From a checkpoint of a small mixture-of-experts model trained on Wikipedia: 133M parameters, a variant of Muon for the experts.
Below are experts of layer 4 (counted from 0) of a mixture-of-experts language model. Rows are named router (the router's row for the expert) and show model dimensions 0-127. Each number is 500 + 25 x the weight over its row's rms, rounded and kept within 0 to 999. Numbers have three digits each.
After each expert's rows: a language model's description of what the expert responds to. This comes from a sample of Wikipedia text that the model never trained on.

# expert 28
router:493511505508506498505523494494505493491496507497495462495510477517493498536494435465497495499488513490502451499532494455489492463561503501495500509457522491488495451510506528496573452507504498489531550571492454496500554457507514459502468504493487491506455467505507487508498504495471555509497507500531511502497462439508489486491503508495453486484481495427521495484489495497497503497477
Description: Spaces and month names before dates, UTC offsets like UTC-'6', hyphenated code letters such as -N, -K, and parentheses.

# expert 11
router:493503501504510500504515496497505495491494518496499464494512476516493500527494436472502495494491510492500451498536493462491489467564504497498501507455517483492493452511512534494578459507507498493530547560491443495501545458506516463506468504493490482504454475498510486504497509496473556508494505499528512504500452444503489485493504511496450494479477489433524495478501496497499503492478
Description: Digits, en dashes in number ranges like 30–35, year pieces such as 20, and short word-initial pieces like def, b, ch.

# expert 2
router:498512486507501493514512502501491486482506529497497472504510480516530503490487461480506485506494511504492458498526493481514479448527498504496502506452519499485488458532523512492505465507487508486539539553474459502504547459502498449500471508511482470519448463498513501492498498497485582509457508486532509501505517464502490478489524503483413499494504494435538494492507481479507504524468
Description: Opening parentheses, quotation marks, brackets and dollar signs that start a quoted title, abbreviation or aside, such as (IU), "creole", $P$.

# expert 24
router:495516501506515499500516497497513495475497510502495454499508468511502502536487446463501488487486505483503453494539491459481492465546506502499502514452516493488494452508503514498557445504508501492544562557482464502501560449504515453504463505495481474508450469505502495504494510488459563512497500498551513499498454446507484482494495505491457489480463498442525493479489493501503505491471
Description: Personal first names, surnames and place names, often in biographies and lists, such as James, Smith, Wilmington, York.

# expert 29
router:492502504504512496503518495495504495490494515495500467497509478515489499527490443469499493495489512496501447498529495458489495468563503497500500507454520487496495456509509538497577463503503498491531547564492446497500557462503518468503470507489494476507455473495508491505498506493476552506483506499530516502499460443504487487488504510497454494475481491431525493482499496499498503497481
Description: Spaces and digits in stats tables, plus mid-name or mid-word pieces such as -ić, KAA, -ative, Council, DF.

# expert 17
router:493515502509506497501516499499512488482498518499499450493504460513498502540486443461505495495485508482503447495540492452508494458551503499499496510456514485489492452505502510500557446499503495492535552555478465501501557455500516464492461505494491486510451461503501487505494509493457563509489505497538508501498465439502492472489496504499447493479481495437532491473490486497494502491470
Description: Bullets, units, United, years and word pieces in infoboxes, species lists and coordinates, such as • Total, IUPAC, Biblioth-.

# expert 26
router:492479527503559503502555479479497507460497497493494449501516456533501482514510462483511535506528487543524518487527493476539506458521494478507520490491503526520497473516514517500478471512483497509536540546478467468500494487520562426478478503497457499511435532479512455525509494516478541508453493503543512495504463453510459484471495511486452518462423507443530519509486485497517482485496
Description: Prepositions, auxiliaries and connectives inside clauses, such as to, as, with, been, when, because, still, about.

# expert 12
router:494507503506515498507511495497506495493495513493498467497507473516487502532491440472500495497490511493502448500535494468492489467561505501497498507451518484490495454508509534494575460504504498493530552563493447499502554458504518468502472503486488484510455472498505489505496508495473553505479507501533513505495453448505495487490501508494452497480485490435523494484498496498498500492481
Description: Single digits and two-digit numbers in tables, coordinates, dates, heights and chemical formulas, plus some opening word pieces such as Gul, Ex.

# expert 1
router:492506497506510500504516495494510494490495516497500457498512471518496501534494433466504493498491513493498449497536489452496490466561500498500500510456518489489494452508508523492564455505504495490536545565491457498501553449506510457501468508501494478505445467500509493506497505492465558506492503499535512503502471438506489484489499509491456490476480490428523493472494493501502505500477
Description: Spaces, digits, dashes and separators inside tables and stat lists, such as empty cells, '|---|' rows, 1,00'0', Shutouts':'.

# expert 19
router:496509507506507496495526499495513492480499516497497447497515463510505502532493441459500492491485508481494452496533490444499495468554501502500496513458518487492495450508500525496559445500506497492541560565485455492501559451505510454503464506494484483513453466500505491504494500488464555506493499501542510502496469439507490482488497509493451493475477494436529495477492501505502505492467
Description: Label words in bulleted infoboxes such as Born, Died, Webcast, plus pronouns he and she and name starts in cast lists.

# expert 4
router:494509500505506498503511495494506497487494515497501464498510477514496501526491437466501494492490514493503455495535495461489489464565502500497501508454522483492494457509508529494577466503504495491530549567494445503500546456506527463504473504492488480508456476500508488508498507494477553506491503500530513503501459442504490486488504509494450491475484492431524495483496493497497503495480
Description: Year and number starts after in, by or a table bar, as in 19'40', in '26'.95, 21'–'25, plus some capitalised name words.

# expert 10
router:487516503503509500506524494495510494485494516495499457497507476514493500527496441466499492496491514492502451497531491457489493466565502498501502509454521489490497450508508527494565455505504492494530548564484457498503551452504509456502470507494492482507442472498506492506496507494470553508493501501527513504494457446505489484492500506494454486479478492429527494480496492501499504492480
Description: Digits, percentages and name pieces in election, chart and cast tables, as in '48',045, '77'4, Siam Music Fest '20'22.

# expert 16
router:505475512506572501497504489460500524472479470492505467479514483501480505551493452485494497482526502538473456498534494511543499471559508542503515536474518498483527464489500508504476472495520483494523544511482459516506527487505532463499476523526481490503482441495494490485519493485480517486480517503537520507501493472501469497492472508503455516497503517451487500485492533472509468504487
Description: Common prepositions and verbs such as of, in, was, is, at, on, by that follow a subject and come before an article.

# expert 13
router:492508498506514499494522496496512496487495522501495447494511466517501500536489432464503491490485511479499457495533490449487490462552499504497499511456514491484493444511506518497559447504509498494535553558479457498501558456501512455501458507487490480508449474499504484505493503488452564512494502498549512500499468444510481476493497509491454492476476493433526494479503496501509499495471
Description: Nouns naming groups or institutions such as family, community, University, club, College, plus "See also" headings and words like home.

# expert 30
router:495510496507506496500527495495511493485497510498496454499508464519504501536489438462502489491485509482494451498533492440493492458556500496502504512460513492485491446511504516495558446508506496495534551567487458501500552454503517449501462508494489484510445468497506483502497509490459555509495500502539509502500477442506487478492495508491455495475477491437528495476501493502503504493469
Description: Media nouns and field labels in filmography and episode lists, such as film, episodes, series, title, Production, book.

# expert 18
router:490520541491547506503479482498488521477489517496497489502501490521491487489501493516499519482504501462476451492524495471473499490566506507500534521508507499504518486483477459488489481498471526491502519505461470517475508482509496498514452485430489423486499490466514477515485472491472517491510486512487472491487497477506544479486475507498446501505446471471501494491474547489498478494508
Description: Articles, possessive pronouns and quantity words before a noun, such as the, a, his, their, these, other, numerous.

# expert 14
router:496521460498547490502505484512515504500479517493485479507496469491560480544482445473503522477491493503488466506507498462483512438540502479496520492447508468502514450534524509514510462499521502508537492535493449508494530486512555510517464496523504532502480499534517480500498491476435533503473504490490532505481506487522521479494523504502519512464493482477500507414497521520508485498482
Description: Commas, and, or, but, & and semicolons joining list items or clauses, plus thousands-separator commas in numbers like 41,870.

# expert 9
router:492511496505516497498518495494510495487498511499498460493513463516496500534494437466504496498492514481499453497540494455489493462565496499497500512454520486489492444512504522494567446509502499496535554562485458500497548455501516457504465506491488482507445469496506482504496502491465556508490501498534512505501471446506491483491498510494457491477483492429526492477495500500501501488471
Description: Year pieces 19 and 20 after spaces or brackets, table pipes, small numbers, and first pieces of words such as bi, ext, Reg.

# expert 27
router:494504501506515501502516494496509494488494516498499466499507478516492501534494437471501493491490513501501457495532493458489491467565501501501502506451521486492496457513509530491574463506503491492530547566493450501502561458502519456500475505489486479507456471501512492503496506492475559505499501500530513504496458443506491488489503508494457492481480494432521495481502491498497500495479
Description: Middle and end pieces of place and person names and compass words in tables and titles, such as North, West, -burg, Fair(mont).

# expert 25
router:497516492506504500498510501498518489484500507502505466494518459504502504538490435453503507493485521493512468498531497447472497483561511493496506512464513479504513459496531523481544448512495484486525542548468465494504572458486514457491460491492511457489456461508521486497499507488457541498508491495542508513512450440501503489494508501492453503488443491450540495484513519487516506501450
Description: Pipe characters, row-ending pipes, |---| divider rows and dash or semicolon placeholders in Wikipedia tables and discographies.

# expert 31
router:490507501507509498504513497495511495487492516497499464494508478514493501532490440471499492496488508494502447500530493457489489465568505498501500508455519487491493454509505525495574460508503497493528551566492440494500546455502515456503470504489490487505451476500508492505498505495471558506489501499532516505494461449504492485490504506495459493477479493431527493481498493501501502492480
Description: Capitalised words that begin place or organisation names, such as High, Green, Fair, Star, Port, plus some other adjectives and table pipes.

# expert 7
router:492502505504509498506514497494512494490497513496498471497508477516494502529493437471500496496490511499502449495536495465480489463561503500497497511447517488488493461510505525487576464506504497490524548565497440496499559459504508462499472505489493480509450468506510487506499504495475558508498503500522511507498456449507491489492495507495453484479488489429526493484501496497498499491483
Description: The final two digits of years after 19 or 20, especially in birth dates and lifespans, as in 19'58', 19'23'–2013.

# expert 8
router:495515497502504496497512498496509496485493517501495457498513467513504495539489434461504494490484511483502461494534491447501492461557505507502501510455519490490493440507505516492563450511496494491541548562488453494499548453500515453499460506502484483513449468501505485508495506492458561507494505504536509502496466442509494478495504504490453485482475494435527491476501499504502504499466
Description: Words right after section-heading markers, such as Current, Stadium, and common nouns after the or The, such as episode, series, details, facilities.

# expert 5
router:491512500509507498503512495495507495486495513496498465497512469514496503527493440472501494492490509489499450495536492458498493461562501499501502511462518488494497451506509528495565454507504497491537549571485450498502549452504513461496463505492487480511454475499502494506498506492463561506495505500533510505499464443508489484491497507494451491476479492433522496478497488499501500495476
Description: Spaces and pipes in wiki table rows, plus country and nationality words such as British, Russian, Italy, Connecticut in running text.

# expert 3
router:494508506506522501505524499501509494484498516500496446496510462515506500534490444466499494498487507493495459493542492447491496468557499502497493515458516488489495446509506515495563439508511504491542563556498463501502556459497518459499467504486487478511449477505506484506495502489450557510486505503531511506496470446506491477491494510493446491478471495438527489483497491497501502498468
Description: Field labels and section headings such as History, Flag, Director, plus is, was and possessives; also year digits and word endings.

# expert 21
router:508526453499544496512492510515498493499520447512507492511510502470527505510492483512492455495494518434500524503494498484604544517524483499496466493485528505510474486480462490488501485506520476513513506517446510466503508498504452507510498516557530550502497471532491527501478496491474503513534507486490469510497484497523459502495498487491528508515496489492453495448490538506502515471486
Description: Sentence-final periods, line breaks, list dashes, table pipes and == heading markers at the boundaries of sentences and sections.

# expert 15
router:491502501508508499504511495493510494491492517496502467495507479515495499532492438471499495494488514500502447498533495468490492465565501500499499508450518481493494458510510528493585469504504502491528547561497437497501554458505512464501475506491491481505460473498510489503499507494481559506492503503525512502501462444507491484490505511492454495478483491434523496486498497502497501494482
Description: The conjunctions and and or, closing brackets, and inner syllables of long or foreign names, such as k(itt)ens, Gleoura(ich), over(haul)ed.

# expert 0
router:490507500506510500507515490493510493487496514497496469495509477513482502533493444473504493498488510497498443495533492469489493460560502501499501507456519488486492459508510532492584467508506497493525551560489446501501555461508516464502479505488496476506466476499506484507497507496482557508487505498524511504498450449506490487490499509493452488480482492434527491481501502500499502491479
Description: First pieces of capitalized names and words split into tokens, often in tables and lists, such as Al(bornoz), Med(ina), Bij(apur).

# expert 22
router:492510503506510496500521496497510492473497512501498446494512465514501504536489440466500491500486511492500452493535492446482495468553504505498498511458518493494492449510500515493561443507506497491538558558487460494500554456502515454503459503490490479513450476501501487507493504493449567511493501500544513502500469435508489477493494510496458490479470499439529495479495501501500505490467
Description: Tokens starting sentences or section headings, such as There, He, a letter in == V ==, plus periods and paragraph breaks.

# expert 23
router:492510506504514498501518494500505496493493518503493452494508468517502499532492447461500498500485504481502459499538493452488492467557500504497500514452516489495498447503512516497557443505510499498544550554492460505498550454501518454497468505493482471512443473500505489502493507490449561508491503499539516501500484442507495479494499507493454499474486496438523491471494484497503507509463
Description: Spaces before numbers, list hyphens at line starts, the, pronouns and table header pieces such as Writer(s) or 1836.

# expert 20
router:493509502504511499500517497496513495480495514502498451497511455513502497530487442468502484492490510491494454494536489443489491468556503497499499518459516493492491448510500514496562446504505491490538558560482453504501559458497514455503463510490489471510446469500503483504496504490456564508490498502540510501499474434509487474490500506491450482481478497435529492481496494505500507500470
Description: Suffix pieces such as -ing, -ed, -ness, -itation, and content words after was or a, such as released, development, wife.